Below are experts of layer 9 (counted from 0) of a mixture-of-experts language model. Rows are named router (the router's row for the expert), down (a neuron's output weights, with its number) and show model dimensions 0-127. Each number is 128 + 24 x the weight over its row's rms, rounded and kept within 0 to 255. Numbers have three digits each.
Before each expert's rows: a language model's description of what the expert responds to. This comes from a sample of Wikipedia text that the model never trained on.

# expert 4
Description: Word-initial letter fragments
router:091116168130078112139111161111172133113142124138159151148149143120159146116156153109152144132090144150119123113131095176122132122119098093108131125109102113124101154126138112112140134098120117124120135067110159092115088073122107168112135117177092155089151103139083172104098129105143154129088140128101114155153148174124116119127111077118157131133128145167122114134116101139096100120136
down0:124128159110121115102134136114138143124107170151119121163135106097129090102161061121119112110116149121145140154152115118165136110112143141094162114067137104142154096116107127135110138119102119160164088120166117118110121159156181109064145112141132137129083143103135157094153127147121174149158115132127106173161150126185124106145142127142089126128143148169118098142123149127119110104133
down1:147127141142127134119168152086117137136099088123077104152114146114139130168118112116152135140145135148101133129114072106149097170104105139112123151118141137089128109147143133109124157148177095121118121170117106131144143102132148131150100143091108116060144198150099153112104149143144116163117093114123103122125123154139118148164120164162107126149155132150104152081087077110143098124129
down2:114142124136083133099161157119130134128164140139128093097100096158134161113091129135173144139110161115146100116137122110110073148163133131133155132121130128117135115136133157114125153126150122129156136118112065143144129167175140147119107111120151127156092135145146114130099107114088140139155114094134184128137127146158098123093151134128121068162097100086165153115127081163060133098156
down3:137122125157094222156121157139157066185127177126149113145093109103133153118090120146147125123135118117110117093127089096106119136123142142120141141161135122143163124123135105120116121144118144125116147121138091170113117169101175099146125119136077097109122139075154139114112131127168132150133112136123119092101103110078130098136114122131113142126110090125117125107099094119105166111081
down4:129137118150127127099142099137158098134097122112135172180150109145112181091118090126132108149132075099126149178160151123178111176152148153133104140173122109130128155144165163120114136130137129076141131169162186147086146105128141090132107131126138104133094139137131099145120151154100136155140109124135137140113135103111082104161103125159106139128132155149128094101099126149122129166110
down5:141136137108168101134121159131122142100130117119115078119116142121119124123116083133137130140173129123147142129151137110110142120119069122142150161133115144150116160099123144153124144139095115095137109102173153122099152104120100099151129146133113079130155129137146138137130142145138140090151160166111149185115134137103157171110095181154131159108152059128082141154064083171183137122161
down6:132138106107150134137107119152128128136152151175152132138139189114127175158130119097132110120148127104109121170145150115124107151126091152134142159092100170130133149135112153134095129161159121170118132141132091123105143181124080132175115074173157133132090109125143095105123163139127141155109147125127132150098153132093122139132129158137144124137114132165135161163109176082098116143121
down7:121088095091124100113120149142090151152147171130139125108131171123137161088151140120111095121121182090156119152127149132115143154145100150130149138128144125104122070179156154166134091156116110127139160147162110111147117132154124120143152166114177147120140108134168077161149129162156172153119106124116152146128144124118103157124107129141078099142063102144111117132086118133107128122118
down8:147117114154122077127085146113105133177145114122126121154137171076145104128153140154118128152180129134162122123146110094126115174149093140166137138098122113151093133153115127158109159165145153141144120149147104106132128136161115109118153073110145109146125113122131100130132152146133139174130141169124172150130157072141114145158132106140130128115096163125130122163136142105150136140137
down9:136102073121129104123145097112148090128086100122102121106115169112165154127129124118121088167161133142113111141137118132118128147112149174126126108169112136166086142139146206118128148160167151107175110128143132114120122108175128115120150135096145112159092130111102111104086072115108073116109120141157153117157113140126104123100125104112133114113124145164127120162196144157133138111132
down10:131131133105069145113114110153108092145078137124125165128174116189176167123118160126127162166122118149120166137170144111145155110112169137130131128126111126142100122108141116105099116147127157104106110155197133149122101177140143152115128105136192134108165107132121105157117109132113177145165121155137127116125113123101098092153140109166155166133165098155124106130077090104131151135111
down11:108151100097155165161149157123102122172156141152077087139080118147101112118103119139083126135107148111114065133142103156186156147129145109145133150154097114126105105102130140162127103126088117173139121125117110128118128129110078129179144096104113158174120107146128153126116147147109127122153086171139132144145129090152095138093143114115129145106131108092129141137150179123105155107102
down12:146116133091180108114131095096108139095083118133128081174147147129099125121138092138071113089134091117082173146107128106148163138158102128172142148106078116142123141110108113119118117103124150142129108089118123122122155117171122143135143154154123118134063142106134159122124144116100145109134120155126091127137131154114103124096116118149162116110103128137136116114130141133185117121079
down13:125133133135138119129111115125127123140147127126120123144144121187163105142158145134163090134106083122167127115110117129158073150171146152097159101116168125151096126116106148150115095167115169127136075119167119123122147096189152118131078191132163145156135117102146151147138123116143129128114125124114139107115125130133127096147108111091107138155075137132139130128109106121110144109112
down14:143105174135142118109102104127150120106153130127157118156154132152190109132140151138172159174138136140148143111146103144077119118139138138160129143101107148113137125155126173083094144098082201134133090132126134127155131142091114102124147123137113116130100108107127097109155148128132125142098154124134090097153120110132108178127136154144102110173185095140120140130080112158122128087115
down15:147125126144102131172139135120118152116106106129142104103143120121146090161113167114101137114152129109135122143150085096109160093161168146142129118145179110174114117121144178130101123109130135138114119092119089098130149180127152159121115122129102128090147119102115109133089118118103154115097105088152151123141117142105121087093128104092141137153168089126135161117157097098105135099110
down16:115119124120121135126137086154086141147152146126134085149116109122137142161130162098162111182145141177126108111082135136117121141145125115143092121082097107148122091120124117131105092124132085113067158079177143131133107149111114119139119132100092126096105131120149120062146126125135148122176102081108187132108124091116122117098152088183113165159122149120120164135130130144123150125151
down17:160153140088083154142117130140103141164128125110134090149130119122141094132135137131162133096110100111128137156100146127103155143145132109132156098165080116142156121128089124098106196112113102130128084127149115078131112141138144125121120133134141084141112152133127087118096122152116113103147156121104099116112157087161144086125119136145093144149066156133143183092105120132133174132138
down18:136126163164126091120150126123160120172178120128129165118106139117106115162112164121127072164148128139088088125090151136155141123103139162107174173140131101110119168105095120132145096133157110117126123119147180133110132148104141155081119147169115147083110105143171131154118115121133083097107127097127105115151115154104152132135141106085088125095143143087132145146126093149136087157153
down19:137150126118128106135150118157102135134136134119159115133148090147126119126120135143139082132127176117157134145115135164123113125195115136154105129151125150136131100123136097143151129141131117106118164133079166090144139138111117139146073139162154133135149140099107131163105125120118110145135126081124123094116116125156138126120113135140139130189107167134134104104139148129133104168074
down20:139118158098131104105147119111085155084127105145157104163111131115120075112116117169108138136146151133078130145142150130124091125135114138118119153142156063121098131080135171131174137103140156118091163150142095091075093119098122146161129101122100168152124122159147129166127107145114150132127129107161127136180124100137089113115152149125125131145120112145079112113139098118137115123122
down21:141130109144169151125115122141112148097163128114049136193096139144193149128136136125106138158111143146090121172141094101122134153156122122122126155108108098110221099127102120084115133099141120113163108137103161093112131131117116116141168111102087124123091151127125175137126112144124130151115097086115149148129127151161155135155124115133095166116134096153161150106117123110140109090137
down22:149117129151118134135156115106117130120114097103122100154153114146109129138101126117140119144139105117120152145122114087122118109151126140171076100095159138152109121164117109131165118170111082125145112150172136179147130112109058146066115109082148102123122133133171126121126138128093163139123092112162122165163139108139093106144122171142108098139124099166154131157179109166138126121155
down23:156126110163115116115147134160098147179136098150147160113135112137125108104132163111108139134121099130107158148139104154118100147107111147153149165164113139126146149164117164074130133112115136111143116118114152150183141171126142150125095122097136161114103123102152123130133117181085142156111146126124154163110102137097117146123126124129155123085101103151095128114105149137124109080106
down24:109133133162122119143148180143106115165103145155082123115117132123142103125129110143108142131157114145134151182108136113118149095127108137115138127142155109146126126118080167063106086106129116138108141131133064150153115099168175100171130146142155135205129118108114102165115134092119126117127151159103100119130116124141121145150136102099080126068145189089148134159105154142109082155144
down25:131105139118102116126126159150107118126123158120134093150097083110122107116149153128128127116158139146140149164144168119153100114114147126116123140141150154121143172125112131154099122097109150130187138113109135142140107117125130120138145098146142151154153153089085120158114105132156103101148140113163136077136118081135153130128135145125094138119152162127069149123092077091129155167108
down26:146144139155135104117135077129125109140097086089138132149171150147154079144171110129120097116102107096075124163154160115116122120126114104114150102133084099100172137132114159114130119145122132116092142122125155137105161146141125116146132113114117084119074123105136137146139131088095159149106107102120158176155177112135089106117094129125121131129121110114132100166142150117095122107166
down27:104115112123143122091142120095178099122116103112142141155146139099095171139152129140097111127113146085104127130116144119103148117154129138129136099177138140098130126136161103094133103128160141161094114139147175095160100093145092145137107190181153178105130124136126128093144125080112121078104102137163127132102132132146088140142115173140151090111133156118101099132085108138128136097162
down28:162109085111120111114101136160159142174144115096117124109128134084083137087103143109124134127111148127127148128137144089141158115124117088115171134124143156094060159100130095132131097117177121125140126137165125150089105109122107124143116124123143124113098100113050151128089110097149158175072143114146103110115152108121175072093135169132119119086128124149108163135097099165116131133144
down29:121126131139128154137154155148125134180095155143167116141112144141131128120146149120134160143111157145096182106132118098124142132136133132133120103120123154156096125145149133108117118085114107117117080149122133102104157155122124089142070120109117105109197079124135129138149141079113132169145114141140136157131119091139130149094124101110172177140134152095155107117133111114097148176100
down30:094111144126131120124121124127155163144142140146134142148072177080091153164095122132143117149123150116100128086129135130122083114117121117196133136141129097137154122099168135131169133173108109141108133147159124123126138142123148132175099129127183139148183107101127109089122142106125145102108115125115099130143116128135163075111130115126104115130133103171155096168096131157119129132126
down31:162133117108154128141138186150134087119129137109126156131146120091138175122164124114113136101086136108108122100082141167131148120096146130136100075090135110107102097138132160137131142135121113088140095154151121169097121169103167137123096148159114092101125118115090115131101127138091124126141087123097096121135167140097085132110093117154127120098137127161106116118140151117131109086076

# expert 33
Description: Mid-word fragments
router:105071168106092114121117149127116138098133133101147120087147141100151125132133151111135141106120126133139146109155127170152151115102098127105140100139127126123095150148126109095161134121114154088152111113109114109107107116154096133133167136133094136148138136130050145127106148066153159114112130154098147140156194171143092127102128111105136088154169081151103109115151110152098119129099
down0:126141141137095136166175131132125108147080158111155103149114127143126130146125162116110119103118146116141155137126165099107123108111156124163127148134140124158150149134130124111111109163102110138128172132119119145147151096126129172175149126132159083144141118134147103127107117137134143079154173093122123120133138112136135134108168121085124106125125167133134128131089154162142136156161
down1:143147094116112153175132148116164071074113144163154096174127145169162123150099115102088150101145162099155113167094119144129122140120084115139106114127102123180148169131152092115127117140097134094102097123123100123130131089111150113174141135143111099119119143114148144138108140129203108160163142161095134122140141126103127096133124170124128145152155119134157101120115103148118139095090
down2:161119138149123147125105147122137155129081112149149148170144152110107096142135090156132086120148103130092137140139157157136154135150148134137095135143139146157153152104138109141132133144098151092095134117147093126145079120163152143142136144147098088115143132123121112122132115097084143085138090121153138133150095148115091109084152112125090139131140129103095113104142112148087105095133
down3:119115120125130103163126142091105125124106142112159114132115137159117140101141133067156141161102138149113149141151155143130132131094094085095128175129131135136114163165131154119124110129127153100123168103105096120141138156171098119169146161103149184111117170171175140126142144183101127108156125085134133114160161095122173122110151159126111112159194119143151127149142141126133096122172
down4:111116139115136092124131077138168134169184136106137123104165122108114101104151172125124118105138171096136110140109139164152111192133117143135126093134119149134127138155132170121133162140118174149131172126140135128090134078105130127126114144138121124155150111122139112092097131140142168121127096111157100062111113102131120115134137096130103136122139102125146097077083161130092131145152
down5:133126135117083141148161090131184121144130138134135148102125136145130135135163135112105102152097151148129100173143122149143181143105140109173157092163126117121170136110141114194104124157131128145130122141156161161109108092118130129138099108133157080108121099142140093133134127134120134138138124138112079161119164174181135139114169143101163089152129179131117124134110129089115164135118
down6:207131135122117086131122133160133133158135113139143103135142085125151144157163116136138137124115146139132143146090133149099131118149162151100150121134138131156128102092083127157148137156138148151090112157119160132108172168110155131155131123160132137095122161159092086130140118112132081095154136105117144097157086129156171123100136122128146116150132090177137103145125135166139171137143
down7:137138086118137132110142128151131170145172135130144132120107123085142135120123069124153141163166135145093158177140108138131107092134134126136131139116143120149109146117081145162101096139136119146102146141129109107105133150160109106099103153087130138102092147122149094172125147111149160135105130133169171130128101099111144171181156141169121138089102125127099129107103102160143153118134
down8:179112171120148062090145080156117148120133107115167122079128146132114112102114106112103119129106088142139091119105121144149109155119129132122105140125128147105160088114115128096092145118190111166117117128146159112127110119120099089159139095093176119150119136183094116133142138151166151130167109131188132142101156107104126111122159146134118144108086119135158159127098119128133104135142
down9:114166111095120151153096112140155117167100148134097122103115114107098068128097115145128131128130144104155133096095141115109114148155136133108103147112111137142153086090100119164121127113150089157137139137132120172132109152087162158117118137081107210133150133083138151120148087118134134180127119129140144110086100128109183113145121126121147138137090114104148136138120152121124114114152
down10:126091116143179116092130131167075165086135111136138156145086096094179148160145118105148110093091118154135119166144132168161123102151143149118127148134130125075110102075139143124071154126144109137166143145116163111123170129129126186126138137100107123109113128126151118120114127132134113140152165119119116114144153136128074118126140138147149131104116098174092148123126126143145104113134
down11:111136111114084142166178138143126109152117097089106118127159123103138075129070121108080156178074124116141153080117154121125123189146105109116109099141100150147138150179101129161157132131131132096097178152181153101156174167116129147174102110112129133089088094137150110116150154152126148122127147104115157160121103103146144135148156144103125108147131134118149121119100132127079101173124
down12:154127092118125130121107124196105161133150092150110135152112124159105142142128161116104125116147128134102072125139122142166164152098100146113072142196129133119138158135139158103117145123112140141113089155105112129120172124141132161163091132126104102109123118131122155120115153117119143133107155135115128119106111124134111150138133134103180113145141120141148154129117145097163104106101
down13:095149186180117129092148102122121105136118113104139135181132175111142094089130111104155167148104125093133109105132116098108126110157118153122136180128144129153134133162114110148139126118123117123091165137130181120142140149142157117116132128132139124107117106178134102103145138126150109166155118123177135105164102054127112145121137112111089110127086140074168110102145151147134165113130
down14:097162146122111113137130118134132160132126089130126120128097110163132075094133131097159105103087145096146126063159116127131106139146134178143146144113121116145132155141137163124125133120113140132176126128127156097080142090168147132158145121131121110123164130135091150092168146139108139122124117080130130139143125138123118146138105159161145127121135143130134133136085179092202126144124
down15:181100138092168123098114123122145122125126102153158181139119121132123173151135133139146128123132133136126131146098116109098096122091155146144093112148111117126092108109097091123150124158138134096109111070142120102085140123130146114113133126144107142137119121092146096169161161126171149109141112129089138109157136163115170132105170140102158138122145094167154195093119155124152079128117
down16:141107152151140145134151154108126092116125132167136142097146106074165093133131129086138124173155092116140143134116145132053114130136149124116150142117177135135079126098129114156128136118150109122122136123057135178125118151107149143168141113107095124146139148173118169129143143147166139147136104141131136097131163123157098160149116091151128119172124139137117101124087141172134086107105
down17:122135167163111097164126111144102148174150102110102120148136085137137139134160110132099137108135157084170101156141124159128119108144106145092096153091162179102125120149138084110106139110165116072159124157142140114093103067150108150142136169176124137085128120075111125127130098131136147106169118102146154127122143128142156115120123114142134126088097107124136149157166114119111105173163
down18:106089117100112127180117123130107157109113143129090161108145128123108184117127120131171132112128175096155100150096120123082097123102113094098171139174145166147140115090130123137138137151114145131146143072077127146127106141168130124152165158121134067122123139130127108129143133138077180143116105140140114097119135090134145162076140170114114166155154154138087122116106142133126143126082
down19:118151114122118146100145143116151120149117113103150131122096126152128095092093148105135148163111114125144092113139128141140161124101146126166120112093118114167087093106134111118179099165102125149179054122101098088055127098117153103109085106094132123146158109120147129149158098130112161101150080146160138123129135116114148108123104184094160088132151149110126115104095147139141135109094
down20:134151104089124119109120138106111114159135112131149146148135128125119110161142123135159107136160136169140131144120158144089128116103104118152139123118119153081074143089146122124125143078140082139145122144130136146109182086127149117053150159099128192140132136118117156134154125111145129091131120106110114156128145075163165117168114102165107090108129126145099110131129125102147143140092
down21:162135142161122142138156138132145144167144134112119141133140101111104121112111122073104074171111126121157156081093139128107137121141094122133151173083141134139132144137105148148132186131130123126086101138126097164097105125116136142132117086112131122108114133090114140159147178115103103145130075147150107154141152118113124166141139106108117107127144161170135163092131173160125128108127
down22:104125143134151139109146107113138141080158145124166153111104149129162122096148104120158154109129150144109125065100102132119128105153118139140154115152080109134111080078119108157159168104090109135057116152151069134112167124132128147153141113143164138158144112079141127182102130141147123117106112131165153165152138124153176143083108078142141111122110148120141124086095151130141130117109
down23:094145133120115144124141128123132136119128143128124138148126106146137153092122098133119150143119141098115126151133117123183145146093146100093109115121100132080185141099127138131098151144153130126089115104127147113135126081148118133133153131139130132117118152095119123131144134110143144111126125087139119088107084143211122136113137141179156075084120167153116119104127126125157111118131
down24:129124136076131153138133114136141127109146129104114101124094137099102100134117133123158120129151147120138154101162170142140120150109107122108128149170097157109157126129140105112121112136141084127132090131115115112133141148096112126110118119140172184117100120142105119118119164100115167145118099076078081166164103098143156098171143137178127141142097178150126162115108173150115129089136
down25:114144109164110135142151134117139136160152149102102168153127095114127160142116132137135110117109162154129152129127109107118110084129149168138147118091180112138104192143110133140096142129130167141134108133110156139138138165129175138105150132146134114116123120100122112098116156125095134132174143122133159131141101152115127086147121123167092147088113155100148147138083136137111084099149
down26:127121129107143157138133134085094092123129130113124145130154138129114126144135145112119124112124126083126175097148152131142140124069120134125098140150133120132195163155138124181145111176102137100107102120105115123115125137166105147150141091134124143093108172103101121195188122121107070177119108132098160134155119157159119113146126129126134093117142113102160115134150125163095086144105
down27:135078162093165100128138133141160138122120108135160116126106156133149142131128096157129152151106119114105154108137135118130104108147113057132139137142109111092160136125101129124172104130097095146121147162144118160146118197122142137118106126151083131093113127148121102129157171129121118105181110125099160100180120145123135128111136106106139123092132119110082148151127146119140103152147
down28:124169147138069169136134161123099153169128129106116120148153140132172116129111198095127144148113153129073130149115121131119096130101142112158115087169138161138144119158149115141143115113133096106109148120162119155131138187089163146178145123108094129155173166138126166107128122110140106186145136138132137111108139121138135170125125114139149110140124117114151139091116096099115127139132
down29:110111149093138094122143089130160118079122153107140101154155088140137137106148069124121177136095091149120114154154128097095129144135091116120144129165139091105160113152101118156119139107141143175125113105141108134134135089149126112115097099115159069129128138100109130101123142113142123103140140137065170155139095149162114094086104112140082127107158123126104132126141106116127148121149
down30:127160146156162156135146132135145112103133118131126163115111134089114131095100099144108157099179155153131117145101130116130149107115138093095094120104130125123128112098118141123160102149118140129087102106143113148149145193127090111111144111169149130151138147101120154151110092162135148170127075090129121121125125071134136134147162174137116142161142139125116108131160179115136095160115
down31:140125144118152081125135115160156164114133156146158135159105114155105091086156137105107112104123137135109132121092125126090139127104126163130139138113156158147122126142156144135031086124098102130091123121111119121156114160109158123142188136111113147084163131089117135130071143108105137135112185142107169108104173163106139120118116109118124130134133109111109102147120113180146134139147

# expert 59
Description: Non-Latin bytes and "ro"
router:133121145093108107123105130123148139091089108138147133110169157124129173101150148100150134108142123145145160122114106172179160094086113099098130128122099111096118147133144107116149143126100138108166105112118089130105117101107094176105143150132131123122141152149105136110110136130144171127129145210075117145124142125142113118091115103105123128166148108180121137096124099143089112108110
down0:113157135100141139172104116133107110121139095142111093140089139143098166091137152105117116133150144090098177141117106104134123113136131136099090104162123092153095148138120101104120129134135080115111215114135156179139127123087129137126163154109136145093127152124130145138168141130171105097095152135120165122129096123080125141094151149109107169121139135085125125148132122069128137115128
down1:148138133128124169151130155112109127143132143180134114131152086138137112082110155182158145163087140137094120152132113128109118112104156135085099109108115092122141105097119129158153155101117137115110142107142144105155118158118137113087095110134133115135100134154115090101140082133140173119123104152112104127115137113117138105113136109118173166120169092152117156121151166158147170146126
down2:092153119133110153128111153110124110148107123129096065085156129138142093163128194109126140104145152122165119074132123153109107119163129129128123115194134159147165127118174094136144099111131148121143113141176110083137096134129124155135105162138113110120136140146130143132104148092150122056146122085130145108168117141142111135175093114121130111121112138117149131117169124164108102117139
down3:106115113157144154159096165123108142132111122158160154103107154100140138140138130104133122121137133145165129056098136123184112089153157159115165194125176135136097141120136132101119138124146096098100097129120108154117142146099110178115082119122131147148095125112137151139136165138145074163117107122136096174118129147084143139143099125136131156119154132121133113130145070133098136123165
down4:110119142109097101089113122134132132124140080117140154189118106142119180082079166137156086141105181093162122123163138134101119119126120115087139126107136114145137116167134152127111146180134154129146142115073119118092210145122111147145117144108130092109115107115151143131140113106134148114113105094153181106129139121151106097164162136157120152086181095107124105097113111103146155131134
down5:139092134086120112119088098166104163172163101126102134155117141123170114186131174159157109136148142107165107126153133115163094091106150162092101114115137154124094127147146156148133161116175111125094139138091106130144133107123125123152120130137090153135144120131134128136135136145135120134050108065090128113095107122117121119120134141095132127153122133126130158124155103139126148114129
down6:093122131149161127097160131122115132094136100128121107129122159094117105142126138094139122111124096129139124105116131142164104143153114059138129102120133159116113095104160105153111153163107128140102094146145096123096134117136087138099131093135066113144125104137128152118124163119106079107174130125123106133130122084115108115146093129148150191135120135134096118126146126141110133137136
down7:129166118133118126136144131116139122103147118110130153134130172142109182102157102142106184142152150122110153141109108150092137085147138127090143106128109142114155152182164143116143119128119102092141141146119130129148123136114118155143132139149127158137117092118180125046118146121111113130114166144096124107151060139115099121143096146153169112140107151122120126110140112124140127121130
down8:122117141116139112149123129135138102085139097148146146151133086136127105127094106141116137166143098075091141116102106184128103160159141108129131141146138127159135133154103151106101150127131127168107106132095109110162108110145130125109110070166114099147126162083099148095136151128158110118140118169122116150118104142125101125147097150079142102160135105198098143144122164108154107174149
down9:156128126119152164141091134104106140157117146105121127135144144115196127084113206155129100140100095088102153128143140124160151151128106140139184095162129157127150154126148132126095093127117150113167111156138130113133122109092142096127119136094097112159103120135114141118121114136137142127106107141150168105102152134136120108092151077148123131137110094121097137107156046135148140129152
down10:142087135102163062108126095157131136116149113118118105104094118099177102138118059101131085133122117119142149078119120121139109152125178147139112150162161146115132128098110149150111107130101146102145140152152114101133086138150159111086108142129115126129089112143134132099125128132109080159128153144134091131127122113140169159117140084169170116125120143169145147169094131135176131144090
down11:113151090129163137137109127147151145185103118136089165131133113148077052179124145165116134103060122120128114132091183091092118126129120120159099099119146137118131107173097155123131130133130104132121147120146131146108146124084122108122096124137114115139113128156117134105126084080120080122134124166131103158108096116098135122152130157113120117176107136130132131132090148120122128141120
down12:145144129176158138111150156163096109118109126126108158128109121148111148109143141126140119154170115131090155137082163112104138200103169147124104156150110097130121139108108149112169153132154159091129148124131127134112151100099160154151123145134084143096130121148139097134150143087115155102105139125113121091132128147095147121088116129118128199148096148111102129116069109130127177110140
down13:129095117117137147131145113180092168131127118159114165130090120140087129115109131100154147144165133116152130132144125111088140118176133133162069075083139146128144120094112091070121141111119098113114130109135104133114125087107103159128117132155118104192135132110104101139107125131143141131156098114141163128144114121115081132131139135117109178128133096117127162092101106144158173141132
down14:147147100150148080117097125149111122130104152104178127130118148156097128107155146112152107090110115116147102153147115152081104179121122173121151102082110124198143109124106163137125148084169135110129122176129160096116152090132134112130174111134166111147106133118119114098141134102140130130133128142114109144108091119111110129104165135152124102106112117108143150103150119163120138146092
down15:119133114135124127130159135061108097161120108146117110124131088090074125154107125099133130097095147137116160120111129107179172086160181138163148127175177103134145133134134151138168130154128114134173167118142150131135154133155112142122123108145134133152107104097158168130109121115119169096078140173118134148158106173100125135128074121102116115118131168108081142118135120154119133128145
down16:123153115151113139123170152105132119127133125128143138103132147146152140116117132140092129161132094158124090101147133115095122106159114072095147168172139135156171130137109121138096132129137072095097152129122132111145179130136144124158169127142151112167114121115136126127146149111143119151143143111088114144167111111100144129189114108130119154083136176108137127148156210084120101120123
down17:095093093083131138142144134116116149097094153142138102157144145143101128108138107144106101109156134182133160104179107137172113114163101136108161078110133141130111123141126168146109139128171111082129124097150099110112110144112170124119141165120149133120137107118101117114099147115186104145134136125160144178143167122134109116094100158162128115160133094157150126161151123125090064151138
down18:167115138131109122156135114121160141130162055126131098134079118122159107105115166101107172123125130177131122172165155113160183152123084111084163130114177114156104126130142122121109108165103093120142108138168114132130130129129113141140140163129115119121133092138145118137141137132102086147154098128135110148130184142138095154154150186130134106107098117154123123117153110152086103134165
down19:134151159098128138088114151117128126138158110114153105131093130115160073160121180132090119179090109144146097099108142110158112153115105133107174125130123134170103135097117156115144101131102118131150134096129155141122121149140118135165114126145069164143143147105139134094155130143143123093076089119144077185121148092174126171150122099108105097126116157117150130120126155137159114107120
down20:140137130153172135129152103117148136113176107139108152131166131129141136133119102105143131135172119159121123120089157133157111167196126130123134140094098149152133139134121167144167158154152093101124172198155173162110159114118147136129104108141122112146139123136154120114123089125114129133115099116129118107154141110122081131123163155136078127099125135103136108136130156120164098126171
down21:118099137113164122120132063167116134106143077132110112137099115114138080111130099167094125120130154154092120160132148172162152113162164139119150103099139122151150111157088105171133091112113124115112121163135126124128130143131129124159134124118085148095139120127137128102101129134119091099169155090109122128160111125128137169144158120124121161129124131131169136109126157191101109108195
down22:139073116095115114144127140118115150148162132152119105171155130126129119111111151121106127119132138067099103145142144111188151101123135132146081108179142112101105176098135140085122158141117111112170140106116144128146099103151124079164174155119095152110168142128090170115133094172128130104133104131130158145122144174125138107118123155091124127149125093146130107156143119114142129155101
down23:144149144151077177108132137125140101181122142099064143140108107128128168169092111102146147179103127144126134087137167137117145127116128176102131102141135094120140148154129126111138120125144125130094151141110106138132164197139116153130124120092082173107115140118138101146132150122153091125175149099155124098148128114131104130114118172169108173114097149077091087128079136137159120152128
down24:111157114135142162157112135123140151120120134153136151143120126141151090120120109166095168166140130130118135158086112132146115142106096126147101137090094146111175113131113153154082135103126135158101120144152114158125112060137108122159104142115096092151167101097133121145135129189189162141149128138152182165111124111130137104160091140147132120148127134111149137100111108120115070134125
down25:130109120149140132145133127153098161155124132137132142150119083110159098157133110126159129139121108134163155101087133134157097122121116133121120177080119110135116094133121146127081074104166129122098076116105131121114127130098120110140149141145148130138118144070133122157142176151152067145155106128142140101085110110125108144141128098149095127073123076134126117109135111152108142070148
down26:166126122132138120103133126059153148108141127108131132154167090087154150141146137133162137156114079128166134180117153107108120142121104096124127099086102135104126170142134129119137126125145125125090135087114128140097109141153120111098149126128129124076161132111109112114147153109067111142089149190177129123097129123171126149127132083153109085131105112129139096140073067136145104101147
down27:132096163108160075154130098126153133092151126129087138085120170138104157108107104175097098129110134104102131117164155109122102159098117116157165144087136145125124130141095170145146145170153133135131115145110123097148090109126097128103147153069130088125101130166117123143117121116123146121111151086156155118103124134117128139138133140151146110183084102123130113175106113125196138163123
down28:130091127081150136139158140122159129099114171160144123126112144139102145135103099105133126140123124145144182117136134138134152125123124144140119137161124071109106158138151127074164121109051162098116096138116093119104149120132138141140114124105155129109109201148127120118129123116160142122108105077182114115157164150097130130132097089122098102102103086110080100124154112091133121151123
down29:139143153100101087103122138140119145114117132130134132141113106104134141133125110121134141130080119082156129127156146080140162143140126151108138115129116159192114154155157141124131089081081117118185149152141089111094152121100140128112128151119096105106132144104126077129188135095139143135123163090099135105129130163135118156103132137106149146120139104136147109124143162129136145086082
down30:122148105121124119147117142127116140138160135175164123119153104168137084136080123123089138125102127149116081096143151133122107135098131147189150134112165098144180154155102130131128147165138174105111115117182121136129139146133091123127128109086087109121136118155125130070110114120163126138127152127116100108124098110095081133139141097148115146127124127133166129124131124122116123078121
down31:122151167140135104116161111129128129177170130116169112134142129116113151123158100176115127147162129110118132142128171135147104098123134132109130149174123099163120093092122141123153127187110090127145203088142153111147170139144145129123113100134150099078095097157137138128134099130117168097130113125109162113110131159142143120143087160154106154142110133130171140137121110098140106104100